config.yaml
n_experts: 128
experts_per_token: 4
d_expert: 80
moe_layers: [0, 1, 2, 3, 4, 5, 6, 7, 8]
router_score: "sigmoid"
balance_bias: false
init_std_router: 0.0291
lr_router: 0.000297
lr: 0.00195
beta1: 0.95
beta2: 0.99
seq_len: 256
steps: 6384
dataset: "wikipedia_en"
Below are experts of layer 5 (counted from 0) of a mixture-of-experts language model. Rows are named router (the router's row for the expert), down (a neuron's output weights, with its number) and show model dimensions 64-127. Each number is 200 + 40 x the weight over its row's rms, rounded and kept within 0 to 999.
Before each expert's rows: a language model's description of what the expert responds to. This comes from a sample of Wikipedia text that the model never trained on.

# expert 58
It responds to: Passive participles after be. Participles and adjectives after is or was, e.g. known from, suggested, able, located, in species descriptions and biographies, plus coordinate digits.
router,187,246,183,139,198,221,30,149,172,151,196,286,219,145,187,227,189,262,251,209,186,250,228,226,109,166,224,228,232,124,214,186,181,163,183,168,247,224,209,187,202,159,145,164,219,300,169,173,188,214,197,292,258,224,248,206,232,240,197,251,185,188,170,100
down0,194,213,151,190,227,276,175,201,132,200,244,181,135,191,161,176,234,199,201,232,185,190,178,252,218,249,227,149,225,245,246,163,140,198,258,274,171,175,186,189,136,295,181,191,210,215,164,162,189,262,204,297,277,194,212,183,185,222,132,242,172,194,210,226
down1,190,234,300,270,221,172,242,209,156,140,160,230,190,241,134,210,192,180,235,242,172,205,191,179,209,267,193,171,204,210,184,194,210,178,214,200,262,211,236,235,194,230,186,178,238,138,211,194,154,248,262,173,193,177,177,256,183,203,202,192,202,192,186,233
down2,126,145,229,142,156,181,278,193,225,240,250,156,209,202,145,205,234,224,193,264,194,230,137,193,174,168,169,211,237,220,242,226,251,145,201,199,182,211,174,222,258,153,252,235,211,234,154,180,171,134,135,162,172,244,144,216,132,201,172,199,203,217,209,198
down3,176,211,204,260,250,229,184,216,172,217,225,222,188,237,72,191,178,226,174,234,155,264,181,212,170,216,205,239,246,234,137,281,206,222,156,202,155,215,201,117,258,139,184,208,204,223,226,248,186,264,181,165,176,150,195,265,265,235,204,182,257,163,204,183
down4,165,267,125,241,212,299,215,197,177,204,131,148,199,204,187,254,172,177,235,204,155,219,238,158,200,278,245,152,228,190,203,194,204,227,161,172,301,200,194,141,220,204,182,214,220,211,230,251,201,226,209,222,234,130,209,219,168,194,168,149,138,138,191,151
down5,220,240,214,233,164,214,197,100,217,198,215,138,164,173,225,172,230,222,295,197,205,220,249,184,165,266,181,224,182,178,219,205,185,190,186,248,184,221,215,208,170,172,245,255,204,264,262,201,165,224,130,205,220,237,275,157,159,167,219,200,161,144,235,292
down6,226,206,190,193,223,186,272,227,229,234,190,205,259,238,225,171,243,197,245,268,151,140,141,174,192,158,222,200,235,222,167,224,181,199,216,247,193,142,189,216,140,203,117,157,166,178,152,184,185,192,76,210,219,283,162,176,127,178,216,242,236,191,241,193
down7,212,170,163,237,174,160,236,140,206,201,167,188,198,245,218,155,212,180,152,159,251,148,278,246,160,255,148,186,137,190,229,202,204,195,195,202,200,261,186,225,163,186,147,120,247,162,118,194,280,258,246,173,160,201,224,186,212,149,222,200,242,230,227,171
down8,192,270,166,229,232,247,202,164,183,162,180,208,199,163,139,288,200,223,198,154,151,207,226,200,219,246,226,222,204,205,160,187,184,133,204,267,195,214,233,242,196,272,204,270,167,237,252,169,207,247,149,197,172,240,159,236,244,184,205,193,169,151,174,125
down9,219,127,184,128,254,160,202,218,160,170,176,65,290,214,258,181,174,184,197,177,187,206,186,207,185,208,200,127,204,139,173,261,218,176,184,198,159,190,190,199,174,196,155,236,150,122,189,183,220,206,163,179,228,172,166,147,278,254,272,236,203,167,142,190
down10,231,157,180,223,227,232,177,206,218,211,220,243,202,237,266,93,173,143,139,195,236,231,156,247,250,239,214,185,197,226,286,227,135,160,165,184,221,225,182,210,210,191,259,182,187,214,112,248,152,227,150,174,158,182,256,206,162,244,267,249,181,98,156,231
down11,174,144,190,189,183,147,267,205,219,167,141,175,159,122,173,250,150,230,172,233,213,149,217,170,270,153,151,186,225,168,208,159,207,189,258,177,192,201,271,183,226,166,215,229,171,134,210,209,166,267,194,211,155,231,205,223,176,189,251,214,163,211,278,202
down12,175,229,232,133,236,240,215,193,226,190,207,182,210,245,187,202,215,181,203,194,205,225,196,198,240,173,106,272,175,263,244,166,152,221,271,128,195,146,187,202,190,257,199,198,181,146,187,202,244,255,178,148,253,197,238,165,315,167,213,167,213,179,207,259
down13,199,205,307,232,152,234,191,220,202,253,177,249,245,207,251,228,162,195,173,135,194,137,199,218,250,264,217,236,269,137,166,224,192,182,197,138,170,158,146,165,170,198,194,280,238,207,202,239,196,242,173,184,134,163,228,239,274,254,183,209,171,142,226,227
down14,135,214,238,187,217,216,192,211,178,183,140,235,175,183,166,270,226,257,188,197,223,212,175,223,248,167,244,146,241,96,179,142,233,264,172,253,242,300,185,248,226,182,311,234,177,280,246,158,156,224,154,233,199,249,186,209,254,177,192,188,167,148,157,180
down15,168,196,166,320,226,197,155,242,125,170,211,204,259,195,207,177,156,164,164,280,186,204,185,187,199,177,218,166,270,157,155,232,198,167,163,114,131,160,219,212,175,221,187,178,153,133,192,259,206,124,173,151,195,154,142,120,148,243,270,207,219,194,138,187
down16,160,232,201,247,170,287,223,229,155,230,147,146,185,236,161,203,242,213,214,206,202,150,213,171,172,164,235,236,150,172,127,201,228,261,278,251,254,204,162,239,264,196,191,177,164,133,276,263,198,211,221,187,204,226,166,161,125,156,102,136,174,258,173,136
down17,230,208,146,178,214,201,168,192,245,276,190,228,264,250,212,188,234,262,198,194,190,145,198,163,298,179,164,225,169,245,255,218,199,190,263,263,216,205,195,177,181,132,223,151,182,173,209,236,232,257,192,231,214,153,236,201,132,256,183,161,194,305,208,159
down18,185,212,129,102,197,183,156,204,236,210,289,215,197,196,199,146,206,207,229,211,194,238,237,170,238,172,216,179,125,223,206,154,193,189,245,181,241,173,195,198,214,237,199,163,192,213,196,212,184,176,184,232,219,190,188,219,242,227,157,249,185,271,140,232
down19,125,187,167,136,242,210,177,160,156,205,228,235,188,273,244,239,153,228,133,175,196,207,233,145,151,187,220,221,54,202,160,190,250,132,291,217,216,261,220,233,164,171,216,212,196,116,300,126,198,215,184,203,212,199,169,183,159,188,216,260,244,242,158,203
down20,158,249,230,217,205,192,116,225,233,187,218,128,259,228,241,221,151,185,247,149,168,248,269,208,133,192,179,188,186,97,180,192,184,277,148,245,175,166,241,121,223,155,218,245,223,196,166,145,202,241,239,295,175,146,185,277,180,213,208,207,240,175,246,207
down21,169,174,109,178,224,163,200,208,233,75,231,211,138,177,150,195,223,236,254,133,192,269,152,241,140,157,139,190,174,192,242,242,197,169,162,192,199,216,174,245,291,204,167,209,188,246,155,247,216,185,208,221,176,254,105,218,228,213,223,213,177,201,163,224
down22,268,224,256,165,237,198,164,209,125,316,170,217,151,232,189,169,184,217,173,165,180,264,202,283,169,241,227,190,254,142,160,144,190,174,240,220,164,199,219,201,150,102,197,180,265,228,214,233,111,227,171,150,149,235,206,196,259,246,174,263,272,223,207,207
down23,225,194,238,177,166,178,228,229,131,197,226,267,258,186,249,224,201,151,207,210,140,154,135,192,168,242,211,156,192,268,148,214,246,252,132,143,189,169,200,270,192,185,177,212,239,237,144,201,207,160,234,189,92,227,205,202,204,140,237,203,271,219,172,159
down24,273,229,235,245,190,249,204,229,138,166,142,161,226,170,183,189,203,190,150,201,231,205,217,195,237,183,198,219,256,218,166,228,160,177,143,182,198,190,214,185,195,249,231,176,222,248,177,100,183,170,233,263,151,175,123,210,227,299,195,192,152,214,231,220

# expert 55
It responds to: Mid-word letter pieces. Single letters and short syllables inside words, especially scientific or technical ones, plus line breaks in tables, e.g., Exponent-i-ally, amp-li-fier, Arthropod-a.
router,228,260,170,211,189,208,82,185,187,176,250,227,201,228,175,254,145,196,206,207,226,300,240,210,109,256,251,221,233,254,176,218,191,182,243,242,240,133,210,173,206,188,219,196,173,253,153,193,153,213,238,200,194,234,178,235,183,170,241,162,214,264,176,148
down0,181,309,262,207,228,169,281,178,169,234,182,197,236,184,93,152,226,230,197,98,199,195,163,127,117,154,188,218,192,197,209,165,255,206,197,144,260,179,202,216,224,260,253,176,228,162,188,230,267,158,231,152,171,149,175,166,206,238,167,148,162,232,198,212
down1,212,221,183,239,191,182,180,148,215,214,220,168,276,155,166,210,202,203,232,187,225,146,215,229,228,135,231,130,206,184,195,187,217,182,207,259,150,160,196,215,198,139,167,174,159,200,222,150,228,145,181,142,197,280,235,220,245,255,284,200,160,225,226,217
down2,225,250,233,255,194,190,191,181,275,228,135,226,119,208,167,259,178,207,248,193,180,220,207,242,194,167,196,243,266,133,214,151,207,231,278,216,142,223,224,183,310,236,259,202,173,214,170,213,166,181,288,249,234,228,165,158,229,212,178,156,246,180,157,191
down3,124,191,304,166,219,226,213,208,252,166,174,155,237,236,245,256,127,186,154,198,200,197,165,229,265,213,208,247,189,163,162,166,189,182,255,220,154,273,175,254,208,273,241,200,157,206,193,121,184,172,246,202,195,100,219,195,220,232,136,137,205,187,224,229
down4,239,175,114,154,186,230,193,219,230,177,231,190,183,189,201,158,304,177,212,144,284,151,196,193,181,183,171,199,272,192,225,219,154,249,130,147,144,202,215,228,177,192,241,177,200,218,226,163,228,266,171,166,142,235,166,187,156,219,226,232,195,238,195,272
down5,276,229,199,223,209,189,187,133,238,132,181,230,203,142,205,154,207,201,225,250,259,127,145,198,208,186,183,155,252,192,201,267,213,152,228,133,201,155,153,221,179,233,220,179,138,207,206,237,186,214,190,177,211,239,138,250,178,98,167,198,225,247,227,216
down6,194,189,270,213,214,187,253,155,176,137,157,223,175,192,242,240,254,223,180,234,144,162,207,252,189,182,252,134,160,201,185,164,179,214,188,275,214,116,256,240,207,206,168,163,207,195,173,213,186,116,211,200,261,233,227,190,216,174,198,244,192,150,164,189
down7,210,212,185,220,247,185,259,165,251,179,171,180,251,142,231,153,293,151,202,265,218,236,144,137,204,229,217,160,206,123,208,201,102,239,187,203,192,221,180,241,212,143,261,163,247,271,223,196,290,191,108,219,181,245,177,194,273,153,230,160,182,186,225,181
down8,220,185,253,210,209,215,228,207,220,268,310,221,278,173,186,264,179,247,168,139,183,185,227,231,145,203,224,171,146,183,174,260,194,221,212,216,250,242,106,222,236,177,183,239,197,108,190,227,174,296,171,125,197,165,201,227,212,188,129,163,203,238,181,172
down9,183,263,205,182,211,270,214,106,207,200,196,197,221,221,235,190,183,263,215,139,150,270,217,141,229,203,66,247,184,207,271,161,232,170,178,167,198,183,284,152,239,130,99,208,177,237,158,232,102,214,184,259,173,131,208,183,270,175,268,151,322,170,204,223
down10,203,167,181,209,172,151,340,191,211,180,215,185,192,214,192,198,248,203,181,188,205,226,142,140,204,169,185,154,198,207,210,194,240,139,174,176,180,190,171,204,173,249,225,178,212,67,287,195,255,244,174,214,181,253,203,228,193,220,234,212,205,202,194,226
down11,159,157,209,250,167,184,248,178,172,219,216,94,209,185,202,237,273,232,71,176,310,244,162,211,188,153,160,153,187,221,198,203,213,139,267,208,187,198,149,255,204,242,161,216,193,119,201,138,177,221,202,163,255,177,274,217,170,173,171,195,159,215,248,225
down12,206,186,159,137,205,248,236,165,179,210,198,228,188,170,195,194,165,222,192,243,180,182,259,222,198,210,158,243,258,144,164,176,180,205,236,213,261,117,272,249,172,155,217,217,310,235,257,158,116,174,193,223,240,242,208,126,200,253,174,241,214,252,217,221
down13,141,177,146,172,166,187,130,184,162,203,213,197,117,152,213,218,227,259,242,214,230,186,178,237,223,207,181,217,202,137,236,150,262,212,204,231,133,167,161,225,150,159,222,202,228,231,196,172,184,172,208,225,161,208,272,128,211,199,243,185,134,184,195,158
down14,182,166,199,238,127,279,78,134,129,212,208,187,179,231,220,187,158,226,243,228,152,157,231,199,217,285,209,175,149,220,211,144,207,181,205,210,285,216,216,226,215,226,203,176,206,233,188,184,203,242,217,213,222,203,164,197,137,287,263,193,162,185,158,154
down15,181,239,136,167,250,204,193,194,215,232,218,156,247,194,161,215,238,177,125,210,153,173,244,198,159,206,169,228,161,232,182,143,169,201,249,131,191,196,155,254,207,211,197,167,155,167,180,243,222,172,186,212,229,285,179,194,240,246,178,203,227,126,205,194
down16,199,183,226,195,299,128,203,256,138,125,198,191,218,210,245,211,188,241,205,187,234,228,180,214,219,211,185,173,224,250,224,253,160,222,221,192,250,193,303,137,233,187,123,129,137,178,223,216,312,189,182,260,173,269,275,90,208,235,202,194,193,189,159,200
down17,205,164,206,181,284,168,160,170,191,249,192,223,235,228,230,181,217,217,220,170,177,181,176,186,197,194,191,217,243,246,145,263,202,259,155,265,243,159,216,130,230,125,196,205,206,189,208,218,205,184,171,197,179,99,174,182,221,186,292,191,193,181,195,194
down18,192,185,185,172,209,140,190,252,213,195,202,242,201,226,167,232,155,162,182,211,182,191,176,157,251,177,285,212,141,235,205,211,157,215,241,236,248,196,137,251,289,221,227,174,181,250,222,239,193,215,238,136,239,189,206,161,189,196,196,215,207,157,209,182
down19,176,223,218,194,163,180,202,134,176,167,187,217,202,243,197,232,203,235,274,195,196,238,229,224,183,199,207,202,164,179,199,135,186,246,262,245,174,179,263,208,229,133,148,236,217,290,271,188,198,167,176,217,158,228,237,172,206,133,136,150,206,272,262,217
down20,219,247,119,142,176,215,150,175,172,220,224,253,219,155,186,234,217,223,265,187,197,248,212,237,227,323,165,152,169,137,240,189,311,204,161,180,176,124,235,186,149,219,171,281,153,151,188,203,265,205,203,178,225,128,251,174,136,181,138,196,189,269,277,131
down21,222,252,186,157,180,220,223,165,168,161,225,225,165,204,143,161,224,198,95,191,255,192,177,202,187,178,143,128,179,270,175,258,136,297,176,210,236,150,209,263,201,177,162,217,193,251,200,158,110,189,85,195,229,225,204,204,242,183,211,180,111,183,208,196
down22,206,155,181,197,253,162,127,239,173,225,140,147,156,181,230,204,163,290,251,237,210,258,230,261,287,231,202,182,286,254,155,134,164,215,198,182,216,178,247,284,167,163,204,206,125,251,220,184,121,147,203,216,143,160,234,132,179,210,179,158,239,178,151,198
down23,247,211,186,276,185,229,233,129,183,160,142,189,133,133,174,131,296,170,174,236,173,144,273,241,177,247,225,233,220,194,153,249,232,212,155,166,243,178,185,229,207,186,195,169,149,197,205,235,154,274,143,237,182,235,134,194,188,169,208,221,275,268,163,262
down24,247,221,295,157,241,229,199,176,153,271,260,227,185,166,201,217,211,187,142,178,188,137,182,204,238,243,196,171,230,194,207,194,188,182,153,200,142,205,140,162,185,206,216,201,156,196,182,246,238,270,213,186,207,244,238,216,107,178,133,207,196,233,206,185

# expert 32
It responds to: Relative pronouns, plural s. Relative pronouns after plural people nouns such as who, which, that, plus plural or possessive s and stray suffix pieces in names.
router,223,226,205,158,245,226,131,215,240,171,215,256,215,183,245,244,229,228,232,190,139,266,160,173,190,232,197,196,247,177,217,185,163,199,176,207,166,196,223,173,208,141,171,195,182,273,206,173,206,170,231,190,214,168,184,237,148,205,189,259,220,244,186,137
down0,124,260,157,139,217,172,155,176,123,212,171,209,198,261,203,166,233,251,215,180,218,176,206,225,295,141,229,148,175,174,211,256,141,165,206,173,268,256,289,180,218,218,134,152,287,261,228,268,239,271,202,181,212,181,135,244,217,159,164,218,97,192,161,178
down1,230,189,187,163,217,247,190,263,216,164,343,225,219,182,193,182,241,191,236,228,205,226,282,221,201,179,201,207,297,178,229,164,200,205,182,186,191,224,137,210,297,146,252,222,215,172,153,199,235,200,160,220,228,169,174,239,280,172,219,182,218,219,254,187
down2,211,212,195,178,162,257,177,253,260,138,225,156,173,225,181,162,235,226,227,240,233,137,169,221,178,216,209,187,198,188,266,225,257,272,204,228,227,219,224,162,254,153,195,188,255,184,160,211,165,249,259,194,235,95,116,219,136,112,170,176,134,251,201,147
down3,296,192,153,259,123,265,179,192,221,218,223,193,164,194,237,204,236,232,107,223,237,209,218,135,199,146,151,159,275,128,259,213,181,202,199,263,261,198,161,195,225,185,236,140,154,256,237,204,144,208,201,196,196,194,181,324,227,203,190,206,239,270,252,189
down4,135,183,210,122,221,211,222,265,223,102,151,167,198,183,220,238,198,184,238,261,170,260,185,205,222,175,154,220,176,211,186,195,189,225,253,244,212,260,162,205,280,163,194,189,225,179,138,139,186,248,212,185,226,153,205,199,258,69,139,203,195,196,297,188
down5,231,158,182,224,195,205,173,192,231,154,221,192,224,157,255,232,235,178,197,238,223,160,152,282,157,181,241,141,217,163,183,230,194,190,234,218,155,211,217,194,209,153,179,210,216,123,155,212,184,145,157,189,220,235,118,212,125,238,245,201,191,226,180,182
down6,189,178,187,196,215,199,163,170,183,208,220,184,142,181,223,200,175,244,216,204,193,177,182,213,195,211,205,176,234,221,207,247,210,189,165,165,211,158,210,240,187,224,149,190,181,191,119,217,139,171,185,191,139,174,196,133,252,235,226,195,239,265,141,216
down7,124,189,167,234,235,178,106,224,168,271,189,225,225,178,157,179,118,253,173,173,188,172,191,237,224,230,136,200,158,228,153,169,220,178,232,190,210,214,260,213,193,223,249,153,169,245,184,233,169,199,238,162,170,175,187,180,176,248,176,174,212,198,205,161
down8,265,164,205,204,182,251,215,273,216,191,261,243,199,250,152,191,182,204,201,213,245,176,231,168,210,194,189,152,75,161,165,183,206,124,256,198,207,130,151,136,196,146,228,192,169,99,229,171,151,209,250,224,146,212,196,211,177,219,168,127,223,204,289,243
down9,164,137,182,234,177,270,176,218,223,141,206,234,244,127,186,165,290,198,127,248,220,149,180,214,208,258,186,193,137,225,180,235,257,260,163,179,185,236,121,245,251,249,226,263,180,212,295,155,152,167,132,184,153,185,218,193,205,220,273,158,237,199,143,240
down10,177,212,203,240,254,196,228,189,258,195,262,268,227,162,189,193,205,196,193,229,105,207,240,157,90,186,203,244,149,219,160,266,196,234,207,224,204,183,217,215,215,179,181,206,254,159,194,191,235,135,204,208,216,242,218,282,169,206,170,244,182,173,307,187
down11,157,158,148,170,265,111,187,222,165,197,150,151,246,182,206,213,198,208,130,210,138,174,236,122,213,185,158,221,232,160,228,194,219,156,211,131,223,194,159,197,188,232,205,301,199,182,235,247,224,200,206,189,204,251,100,259,144,188,198,125,215,212,234,178
down12,127,184,272,328,214,229,194,149,225,164,187,154,171,213,198,217,178,186,238,187,249,314,224,158,231,241,247,232,213,213,264,181,206,216,236,232,237,212,219,244,252,213,147,201,188,188,175,185,174,217,241,167,210,221,217,174,192,217,164,221,220,205,201,211
down13,212,138,215,187,230,210,191,236,236,272,244,177,148,188,155,240,197,235,239,200,259,140,277,191,213,194,157,199,223,153,197,221,163,216,267,239,217,214,190,120,290,225,236,139,234,167,270,205,273,208,142,181,239,234,183,262,137,165,134,180,258,85,178,225
down14,204,147,170,236,202,200,249,238,187,241,167,182,212,180,212,231,217,212,201,160,265,183,271,191,194,168,169,168,210,165,136,159,166,216,188,161,179,135,151,180,224,226,318,273,232,214,168,260,242,201,200,190,230,161,205,220,106,261,246,198,240,196,256,259
down15,217,299,191,215,167,136,134,213,312,204,175,242,199,214,170,237,203,246,226,165,156,219,180,203,231,198,203,180,157,180,255,206,278,212,175,258,140,190,233,239,189,155,165,152,249,162,217,196,248,219,271,179,221,157,289,187,203,177,185,228,181,221,188,260
down16,286,213,171,209,169,184,175,152,227,252,208,178,204,169,178,194,206,172,149,199,165,223,202,264,190,270,221,180,156,204,205,310,189,219,164,223,143,263,277,181,206,282,81,215,208,231,211,217,263,266,175,165,204,178,195,180,238,222,205,168,140,201,160,248
down17,241,254,239,242,229,163,154,187,156,186,142,162,198,175,140,195,154,207,211,198,262,151,157,187,203,186,189,236,247,157,166,181,209,240,242,274,241,231,149,224,177,214,134,189,218,151,221,152,287,153,248,162,232,275,165,268,220,230,226,237,200,175,156,166
down18,223,240,178,183,170,206,165,160,223,224,245,244,191,264,156,271,230,125,203,137,160,234,185,178,239,254,226,178,259,157,139,210,143,229,200,240,222,110,207,198,206,195,178,212,263,232,198,203,159,259,194,188,145,178,234,257,267,216,92,230,208,257,194,245
down19,262,251,220,276,194,280,249,229,240,186,205,188,205,205,183,243,195,189,238,183,263,217,206,157,183,174,191,155,170,154,147,230,252,273,220,220,204,112,169,228,224,160,219,210,192,174,248,158,173,180,194,235,155,156,213,130,215,143,226,242,191,209,189,256
down20,105,218,200,182,181,149,190,132,183,201,235,216,171,247,265,193,136,156,155,217,158,203,118,233,222,156,159,220,156,248,176,264,252,257,209,155,285,214,206,280,150,270,238,193,175,162,146,246,196,153,177,216,168,223,328,157,207,243,175,201,232,200,217,153
down21,236,198,194,203,200,216,218,207,170,131,173,224,185,238,139,248,164,218,144,176,236,202,203,140,244,145,284,229,239,203,229,238,193,264,215,168,224,207,187,170,232,211,239,149,222,187,179,168,222,231,208,292,162,156,211,213,287,178,205,233,151,175,148,213
down22,120,262,195,229,173,225,129,167,272,129,183,176,165,209,216,122,212,217,221,170,185,179,132,248,259,235,217,192,252,153,189,211,198,251,181,220,229,213,182,202,147,136,177,179,174,218,171,192,226,191,229,169,204,189,262,214,164,106,190,149,262,180,240,190
down23,250,245,216,210,228,135,215,256,120,89,217,221,235,228,133,242,203,216,212,195,276,242,222,197,172,183,193,143,149,236,187,176,175,158,188,217,136,205,196,231,266,206,174,204,176,250,197,180,166,99,185,256,279,201,228,236,145,161,143,146,161,178,197,236
down24,182,216,198,169,230,183,266,264,223,197,178,193,180,215,241,207,265,241,181,201,159,261,225,218,255,218,150,273,217,206,148,118,217,172,249,249,221,192,226,165,177,237,297,232,153,183,207,259,197,206,191,290,221,142,202,250,271,138,108,286,156,152,139,216

# expert 26
It responds to: Word-final y pieces. Word-piece endings in names and foreign words, mostly y, ry, dy, ty, plus table pipes and (0) cells, as in Lilley, Satyros.
router,242,210,167,164,199,188,135,95,262,166,119,215,176,189,187,241,194,191,222,198,196,264,196,228,147,202,189,244,180,195,155,203,168,209,196,112,195,185,128,141,165,220,219,173,151,219,206,201,188,221,225,194,176,272,220,215,215,157,229,289,269,213,191,139
down0,212,182,163,185,239,147,206,228,241,119,277,251,144,116,136,198,184,178,190,131,239,164,221,186,202,186,138,183,176,143,233,205,281,174,112,186,164,233,244,198,130,177,172,216,176,105,263,229,226,174,248,267,247,239,231,263,175,216,197,255,215,214,253,147
down1,159,160,264,138,224,303,200,243,205,242,202,181,172,215,212,138,139,279,191,117,265,214,117,178,194,250,201,232,158,161,182,131,152,216,125,239,231,171,248,308,248,239,241,110,172,150,235,128,201,182,199,156,174,123,163,217,219,200,254,238,207,142,234,264
down2,204,222,235,136,231,274,160,152,215,226,254,163,277,226,194,249,179,184,159,237,161,244,139,179,208,241,254,235,191,216,185,294,251,255,281,193,244,250,214,173,250,127,226,204,136,210,223,184,183,171,228,248,226,200,219,253,177,172,235,199,210,137,170,229
down3,138,192,261,214,122,263,295,199,258,169,238,181,164,154,246,184,248,184,258,232,187,228,264,190,226,229,233,175,176,208,159,258,189,201,199,282,127,199,284,259,229,242,123,153,185,200,168,184,271,148,214,181,156,130,244,220,265,181,163,262,200,168,127,210
down4,199,131,191,242,210,170,161,174,189,190,153,193,233,178,189,155,207,240,180,192,166,237,206,182,152,245,199,234,210,155,168,196,106,252,203,281,202,190,258,165,116,203,231,157,220,192,267,169,228,240,169,216,287,190,107,236,218,157,222,168,286,256,245,223
down5,198,186,91,196,173,152,164,197,204,241,180,188,225,201,176,157,170,206,215,147,206,247,248,243,209,241,133,239,186,229,218,251,251,280,185,258,176,213,219,178,260,220,239,191,209,218,237,233,245,163,208,203,208,216,183,232,189,150,184,175,200,165,205,247
down6,197,214,247,159,245,264,173,291,179,167,272,225,212,208,241,194,200,166,218,132,178,249,171,237,199,211,232,193,182,196,174,180,247,175,137,144,264,205,158,226,207,247,198,227,149,249,201,202,193,233,254,201,226,125,171,259,275,174,168,223,236,119,182,197
down7,237,151,215,136,260,194,181,260,173,228,166,140,184,157,86,143,265,247,268,254,236,191,163,206,199,229,229,220,135,148,204,226,214,200,183,225,176,152,197,224,150,224,249,192,173,183,213,190,235,182,168,197,104,185,200,184,197,113,227,229,177,220,257,156
down8,241,204,169,207,218,153,156,244,207,277,241,249,266,150,185,158,224,204,202,183,135,178,160,224,261,200,215,190,193,156,240,256,173,160,218,147,206,191,215,193,188,173,302,147,118,167,142,163,201,252,142,114,218,217,213,144,193,248,154,263,163,120,194,178
down9,213,228,178,246,181,171,249,210,151,247,193,224,172,199,194,269,190,164,200,179,232,294,234,242,206,184,248,254,239,173,221,229,179,177,247,148,135,218,172,285,221,163,208,218,233,209,184,182,247,142,232,279,282,152,202,233,171,68,248,221,236,195,208,213
down10,213,300,275,167,164,184,281,262,152,126,194,148,221,171,172,268,158,226,176,213,191,173,213,260,193,179,197,174,249,226,108,237,185,215,265,167,226,252,214,174,188,209,173,262,249,221,180,210,123,213,213,153,173,186,235,151,248,136,174,155,146,229,154,205
down11,188,223,260,158,270,197,186,144,180,175,234,205,199,200,240,159,201,178,187,252,201,149,209,172,161,149,227,198,237,209,214,171,206,254,237,222,237,279,282,227,221,189,179,187,214,155,210,140,206,245,185,170,191,151,234,170,225,223,176,112,194,187,228,190
down12,176,128,172,151,237,226,210,176,225,172,209,220,200,295,181,267,146,229,117,218,203,106,240,199,203,238,183,213,244,252,169,257,238,162,102,258,92,212,142,173,214,215,205,125,276,221,196,156,186,129,186,230,177,130,182,236,179,207,153,156,166,135,188,185
down13,218,271,235,243,201,261,248,166,232,241,211,206,174,255,187,201,215,237,251,219,219,186,247,147,261,165,153,215,250,132,145,160,241,206,179,222,180,163,208,178,172,161,134,261,242,267,184,217,256,191,239,200,161,223,167,161,237,285,253,209,159,229,219,230
down14,173,137,195,240,240,159,242,181,135,248,223,212,271,225,281,227,164,176,126,182,168,205,181,171,218,255,208,171,228,213,246,211,228,91,204,209,213,175,175,239,170,197,193,233,230,173,214,232,180,255,238,241,184,186,227,203,239,227,217,193,206,241,266,224
down15,192,239,190,160,191,226,168,174,215,220,179,198,124,211,260,144,151,246,184,190,162,102,177,200,190,188,195,215,215,218,258,263,174,164,247,202,187,153,237,237,227,160,203,229,183,198,191,211,206,171,197,250,202,167,234,173,166,164,228,245,231,186,227,250
down16,249,236,172,176,191,167,171,188,167,205,178,140,101,246,160,229,147,155,180,175,320,181,202,167,147,188,159,165,141,132,196,194,193,202,256,194,266,196,185,211,241,152,222,155,160,216,210,250,263,257,163,148,157,173,179,111,161,217,247,214,151,202,188,275
down17,266,201,181,220,194,133,172,223,211,163,157,186,203,181,215,235,252,216,161,195,223,210,199,180,158,171,156,194,242,275,242,125,223,233,249,104,251,117,236,209,277,209,187,137,285,229,195,200,150,207,240,196,228,226,185,173,172,261,145,216,193,226,97,268
down18,186,164,166,287,189,217,203,156,209,224,210,121,208,201,170,230,176,230,179,193,245,266,194,186,293,258,176,270,220,232,187,200,124,195,221,135,249,200,204,151,219,221,206,157,257,236,183,148,272,248,208,272,231,253,141,165,227,190,212,152,179,199,295,137
down19,165,202,226,191,131,130,218,178,194,192,234,185,129,187,226,148,197,217,255,214,222,216,191,223,176,169,194,208,228,237,173,195,167,159,171,159,180,261,276,177,134,240,159,211,172,190,129,286,152,198,199,156,152,236,188,204,162,193,204,121,212,236,157,200
down20,211,231,205,118,188,171,207,240,197,236,206,186,188,234,176,234,229,204,161,162,179,230,292,205,218,202,227,161,164,231,167,247,119,221,181,215,137,142,235,194,166,157,187,175,312,240,225,194,212,163,188,156,188,174,167,158,187,300,216,218,191,221,151,218
down21,230,231,208,188,202,165,167,181,296,203,194,99,257,173,257,177,173,198,253,285,247,189,246,225,195,164,184,137,199,194,201,248,236,210,201,238,183,107,166,175,198,173,255,120,151,234,255,251,203,211,244,169,232,154,241,157,253,232,253,160,203,200,265,199
down22,172,216,189,147,171,194,197,186,187,174,187,282,206,234,206,162,155,206,160,175,111,245,166,133,171,122,169,291,178,180,183,232,129,166,293,166,264,183,106,160,196,182,143,176,199,231,186,153,199,149,172,236,188,207,221,188,214,220,212,75,227,194,222,201
down23,211,292,222,185,161,233,154,193,229,214,146,189,112,231,186,223,222,180,265,254,231,216,219,217,116,236,231,187,177,175,184,159,173,150,209,256,302,251,206,104,197,205,138,269,176,227,145,208,238,193,199,198,176,191,211,237,194,250,233,228,258,204,169,175
down24,217,231,262,190,234,235,218,222,129,149,252,218,164,147,257,256,145,148,200,191,185,221,224,196,261,176,279,258,247,247,189,122,228,177,241,237,207,255,137,192,218,205,148,193,245,199,249,154,126,225,177,255,250,170,104,188,204,201,216,198,241,187,225,205